python train.py --n_layer=10 --d_model=128 --n_experts=128 --experts_per_token=2 --d_expert=128 --d_shared_expert=256 --activation="squared_relu" --moe_layers=[0, 1, 2, 3, 4, 5, 6, 7, 8, 9] --router_score="softmax" --normalize_top_k=true --routed_scale=1.41 --balance_loss=0.0169 --balance_bias=false --init_std_router=0.0258 --lr_router=0.00205 --vocab_size=6462 --norm="rmsnorm" --norm_eps=1e-06 --tie_embeddings="early" --optimizer="adam_variant" --lr=0.00189 --beta1=0.9 --batch_tokens=[65536, 131072, 196608] --seq_len=256 --train_tokens=679800000 --steps=5590 --dataset="wikipedia_en"
Below are experts of layer 2 (counted from 0) of a mixture-of-experts language model. Rows are named router (the router's row for the expert), up (a neuron's input weights, with its number), down (a neuron's output weights, with its number) and show model dimensions 0-127. Each number is 500 + 40 x the weight over its row's rms, rounded and kept within 0 to 999. Numbers have three digits each.
Before each expert's rows: "comes before" lists some tokens at least twice as common just after its tokens as in all text; "gets" lists some tokens that make up at least twice as much of what it gets as of all text. This comes from a sample of Wikipedia text that the model never trained on. Tokens count by the router's weight.

# expert 111
comes before: " |", "%", ".", ")", "°", "′"
gets: "19", "18", "00", "20", "17", "16"
router:487529532474472460552497447489414413417489550516534483491561461465558462487478511543461540535481548462528500466508446472467463491486575536494540498447429506474520500509526554470492527529476505552487454509529470544447565459386561543490505451443502468442421561453483467519458504524565495447470516458536473455529493516449503483433566502577500501510547436541533494508464444552525513486513
up0:506509479516441402470586456531498458499539504494444511572509484517515534511559500449536480492444420467466534530508557575483555500482464627557514459473509509557542469513491558502482509503468509501530448462482501440495430479439450491545500495514531520486531451558479593416446466564456548476485522542510425465514514514454492462475498465462496486524423516489544517518513527562514492432521
down0:543464527507511479468585509448537556478540543529576556511527467497540482432523460540543512481494510535429480532564386542537459517469535473497493569565494512476489497504449515519508502469541503477528518535497457459569529439476514488562550501525470540474448549595448448533521579500536508476485464533485486489538571527513515557509607547462483470502574539496491484453489515508422496518430

# expert 96
comes before: " and", " which", " who", " but", " the", " a"
gets: ",", ".,", " ,"
router:479462546511492482477498451480544534487536473485497544446564456475561478456508432448519447490454520489495512477532531577442576523477531543495421437525531567513503529471471504458540456445530557542514563564451543537525481497518490509529529458518522566531566392530475535471476499547502460490529484449510425474465464446393530558566465509445535522474501516577558499501543474523478497469507
up0:534515440540509486489444453552523528565566451494513495542513460550496489518500494427505573534545485504480527484461516470559395513558541457469450521442468494504470510548504500573473458462538460546474483470426511498475394484532444428474553484435491480522470552488501520476515502435493549488385463486558544556479546491516486467538480442581449538549520532471540533499522517522443484491512
down0:505547559478515586440475483535554480499494503489554539509549496507534543550522475443442453431529434526502483550575530391552514421509463443484502536487534469445564565487435508505513541493496468519525497520570527441546433584557561515502484480515479476524535533530509500497491543530497485480456472479533517474561524544542456485510473557456527454520623505544525471510425508474502500501469

# expert 109
comes before: " |", "–", ".", ",", "th", ";"
gets: " 3", " 4", " 6", " 5", " 7", " 8"
router:541524500514578448537474552523483479567509479534463508458478485436563516496498508482542502560484423469482550488484544511456529506530526480495476440495514484559500484490483533489463475457468532453494494458481466564530432527515504528508549516531527428465471507573554443526578530475487456586537554430499483484572447502547429407479426581504483471517458547479490458539541469533421418502517
up0:560495574502525484530499484495521478444519491484505531529532516483531540562479458481460493606458541457503524603557543418460525519492459520552475503443510497475518458449473532446480538543474446546504540488514473475503535522535460500488467412478422496477545467534470387509514495571534431494421528514489540449543503487444522541491469510484513515588500496516544487502446499471461523556391
down0:476453420582476425495451495487481498533545466564499469460543436448548418445406502462474493533537457542504490533487516538451568530486539518441489551420475514535516570480471465461472541513459462558439458575506551522505458508478526557428466508517510423453519575520491486451519529514535442493474539509538535560447568463534546484438496497475514468474510467516490453531521515522528499481480

# expert 81
comes before: " and", "000", " but", " which", " including", " with"
gets: ",", " most", " sc", " Sc", "_", " I"
router:524446457471507513431511502500503503528482486551497505470548551512520505446498480459537508501517480486484479533493545520483444530502479523505479426524489474540526537546471458528502539442544491437534461583477529522548471479561572483565439502481492468458488535488517480403569530425523465580448502521461531495449539512567546507501423584452498530552507473477521546487591544536517433628511
up0:475504531518525526550542517522486435475548585554426488544475483533490489506527443560447470519449516538475518461527517492475409495480456540518555513501512508508560500428493530442511512489503502489523425483497428527515578529489485467465539552529495555575406461457493454528504512549498399498471537453567482518534466401484577541500524522500477497518552512487475560433444422515505506443495
down0:513541520511466418440457521505468479467497478483517565442478547457542576490500497454532472508490525460455517501533462508489563511501469454584447397491444556508576521520533527537599492510496576586497525524497485489418528506458533486565496526459527500507489496563432476544521493503493527492508460422484547452582543482527533459474571501506557567488527483515481474560505490487539568550462

# expert 74
comes before: " the", " a", "s", " his", "'", "\n "
gets: " in", "'", "'s", " and", "’", " during"
router:482480468462490477475578472514520547525441547535532568509539412489535473450525580553569466487544506506435511552500489545548546510475504576518558501500450495460500521440444472432497472496513475525478433487424561525493483481543535473492512574483535467557498512567502566457455482418510471517410523532467486509501529549467467516533416563483517508498422482477526503517556520478455451472559
up0:486525479457521420493497523510548451504483558493524513461525487540493557530552483539503472477542466461448440557508460406521488485412525417496522500563456545455501463458545497516524497517481551440518503444448537471451465452473477496505511485436496433509414541494500504459479527507553510546480529493499521471479455501606493479515483567540446462480544491413444458568444481500464582424470
down0:512514485483471482418516483571597520554490504506447482490503539461456474487614517465481542365555469530491478516486513512471537443515476541422468536478521496507505482435407523516457449508545456531498510501567549488530466496527473566490444478569449481461475516499512499491481449468537517561475526507468507488468584492511486469553494547446525505455491600516572515481451490468494490434467

# expert 62
comes before: " |", ")", ".", "%", "–", ";"
gets: "1", "2", "3", "4", "0", "5"
router:456503495506473515573550494526588504507577516524521473492548452538495512418568529470480538546496498487475438597455452451553516512512548473494511480560439550461460466456533541512500506460513490505518492498483524549590499454487527524595471520504551574490510560492518600491455527464507446531493441492500416583540484465485550472540547486511495513472600513475520443520465532463475506467481
up0:433489547486497499494467492490559504514471505534556599463474543453472579500513549508454488465561498575541487548540503420500534483584480500538536495462504498502542528424456490479536529562450499414486484514446494496510581543490531532462523491476512491439570505599464463480552502514536446490521557496507478401495497594549472507527525591483482498497530565463527525496481480498487484506424
down0:428466512450505556452533528429474478544546444452433465543534506524519541520542469514549484495507535483457506522428502499512441509472546554552481508475508448472475468402479600484505446429594514516442515553514539439522459447513527568521512465534531495457510488523578503504558480470497437472482537542503495501571500499456462502456550434532552436499465452501508530477445474457484488571526

# expert 24
comes before: " the", " and", " he", "000", " which", " but"
gets: ",", " after", " all", " last", " under", "),"
router:545440526496492481452543518547508547533486402542453479442540511450552507503474479456579424503451532447510573459524489447525488551540504520448492463516525501525461475525491458550561464446518565473492493522489542545526436450550448472479483545476556531450512522488494523465471546487572523556487500536482459554479465548535545466471473558556514450453388551458512505427497494522458470446461
up0:479539425486645547502483502458512490408497505495489494513480551455509563450504451497469551500524536463455509495560501487513407556566536461512510540483509407539579516445460518423473511524482465495496527508517464477510538522482473560433509485464496565498530482505469516479543452601531491446541445509499564467495515462433473536493499473415554513581488512503496484486544488475538470524479
down0:491536510513540474498399552542462497508412531496483561521513488521512457504467486560578481568461461534516511474527525498475505507497464481537476486583541489566535525551597495499512501566462573492451531474461513462532605553420553443565452496515533494455503511581519438511532567520529468538522560510517489467462530548500483479484496515529487538411507504499575462432480453479509503536523

# expert 27
comes before: "\n", " ", " —", " L", " N", " S"
gets: " |", " well", "\".", " their", "\"", " b"
router:537486448492481516490493527500422539536559546529436467574476539473495425434507539448439481474515399521583505521566527476504501488442459511486538451476502514550447449474521498520465452526449557485479427512453538486527490455540457511549496462465500505446495525491529529479539455472438519491511444458502455559503559514512431475521449461429503512559537597586532513473511470552574492495499
up0:465487509499511510460505485509438479431520430496490498498532513466503559550481413514459415421479518431475561537495493527502505578404465459475434514532454490519445503571509436488471435508524483507470538450530484469452460426476464474544523441497475563487487444506531492470565522560546501532514493496571451553489453429438450456503553467548505479544570491494489457489501420528544508484485
down0:414519542502463455514509448478532503448373471559481417452495491458458488525564525473519466512557514518525551515543418428568568528483517485530528507439516533455469542472559455482524529488438472537516526513466480501462481459481489478453509550517546506432493507481454512441486523450479486523474521539469429487513484550457537564618506539467555495390489467515492515494524522494512489540531

# expert 92
comes before: " |", ".", "′", ")", "″", "–"
gets: "11", "10", "12", "15", "ally", "13"
router:510524540486511524497544447527446485469520539517490431506505441456409503511455537511524478563519512496512527416559450405532559459543540549527484493445436454460505447538528494528550511454508490506413544515462482553442449463454478530496462430529524500489487514513479507512393453522549505531452548520460619517552473548469560452510496500511527504545548521482506567553498447517471537494508
up0:549498581460543448425468470531503502538558516441472452587497581557449418492516517477496530543504479555411479507487507514510520518477506496461462598434495536513522495534496566446519484489512443479542501516546583511498471497412520517488531521503525506508435573575515473514554460484470516460457488465486475491511527440530548488502501531470456440547489534509414481580563553501477471530475
down0:540526472476567529521487510472470475498411522503479534557504553486503542512451459465575480532470423547479615547473491510533519441515511474498557526463437504601560425538494506508456520472487510497448523482409529509555504428474534419498489513499500603519492508489510500561512516534522473513492526489488493416492535473534535565564474520468443452445560498526566473469540525435503505492473

# expert 83
comes before: " |", ",", "'s", ")", ".", " m"
gets: "%", "000", " people", " km", "00", " million"
router:529525460572481514561532502422552489452467554461539445530533530562488517508483499511521511549492468424558513498463425528514518446546494458503541438472545515479514610533540534546532472535462475486565577517516504530472501490539469466508412595487514460451434543505518509513442451567492481505486513461495447504570510512502506439427539566560514486480473459486554492549455502501538429469509
up0:441484507469494471610485461540487456514477498506488538528506500502514440494541516534500559482513468511478480470522402558409461403452573480541569513442472500487474533403508492469479523513477505440502453460476478534463507507494535567427602465548515536489517468534465490486465444445444497461501497451518520539483522501564576446516497493446479530457481529416489440521483445507499492478437
down0:498592487542494518460555524531535460508557497517518568528555502572509503455449552567470462451509456509460554464547491526481481455534499519444524463433436490543476500509589507512505584508520472462564492521495495577493461501434502487552543521529547494519445542600494505440610511517479541465515522459417520461501458543457545504513525512502446547544483454447479522494500534563519486440487

# expert 25
comes before: ",", ".", "ia", "ian", " and", " ("
gets: "ian", " States", " American", "ians", " France", " British"
router:463545503527477524543470444494442467520453500401501511501440439570528544555519501527522561526569525483528516490469561536495501545560578527544481512429471606511484519539519533464509574559501506535520560533516516532461533535417535511522493562484460515502555441490500469459459442522472527487503540530563481505602466560457481478435530469521561462493479507522445507453495464491540457439488
up0:500475516493471499520557549516545546459489549496479508464504544514501491520542567571472503536519478549561524479466489464572503481509542537479517531530496501526512495522453581446495557482468485421441446514460483469450541542454573518478514485432498510543440500425502499483506453467493433501419471559564554513452408499499589486418517520510481546522482507514537494483484517420517486561626
down0:520508482580436546502480484529480470483504468490503455503494426472449444508473454524475506478473450492473520556417481492453596481407532524448487530519500454489544520519398495532452513536480427487574552461458516462463520540494501494513454453547522511540459491552520537452496486473462484443459497516557515458505550505453597511488493475517500604498476440471585523463550538431496500461562

# expert 47
comes before: " the", " a", " his", " September", " April", " their"
gets: " in", " on", " at", " from", ")", "'"
router:481468506466503457516544548512536531475432499506462567463499506432567491506446520575461476517506402508531485530616495582553547571434538549511550472496433505486487476439472421489492501505493472558460487493454533500511505483543484552541551541504551550492508543507542515457535504474478475513505494552485483526447512533478506491543489554413482498392445511479520525541531605513487531460465
up0:457459470479530562478487493544511483473530499504472478513526549518502523413507520489433482527539487482452463493491497543524497491487487501452521563530436515562559597561486493482442496515510428411524551466502492455467538518491499499458498478506476473471463504494480539454495404529478526474382455374411479469487548472540529481537519455489481574484537560498593508493447479565502549465516
down0:505500485585482520597498521502461490514610471578496473549513415509553550485436524503455531477615542554552455489454539486525463519492454495475462489494490490493501486538526476498439532563498472486491475587508472538495583461471530465452496513437524478482556543508482503513528474426446475413534497582471521529494508437529478468472501441529584506508481469498477579502476522505532502498558

# expert 107
comes before: " a", " be", " been", " not", " also", " an"
gets: " was", " is", " be", " had", " has", " have"
router:531537488477513456458535508466512569495479446537544467457523506435441527521534485478512506549508462518483449535508469525402567456504514542492396532492550462502556408511418532466536535530481505513548467460545564516477516461539503500474531483478516592548418469490474458502575541568456489473509450434543478460533502471472500535575466528459510501473474543459527533499471537537408468447479
up0:507534535562526510513421472508563532474513558443513560539523529510526462501497469538508502528453514483504507556453483500491514545451509567567582525442479490471470412469539517498520545477513483538533499499518450495472564545511448504561539448486492560503487449529527392483509455482568452458550540489516553467511475456457561568527497588499509545474568497405583522529522506480516489435452
down0:494494498549500489478537489533522424484488533539595483453529486455585482522505494481492508470536573448482465511545549500483554523487499451520561439488449485545496574468483444447541565480445617490573444590550505538484485474503504431529484510430555555414481488541474502495492458522505558532577513541463530485516499556461553463540495484486532450537485472519483548442485544500501453461480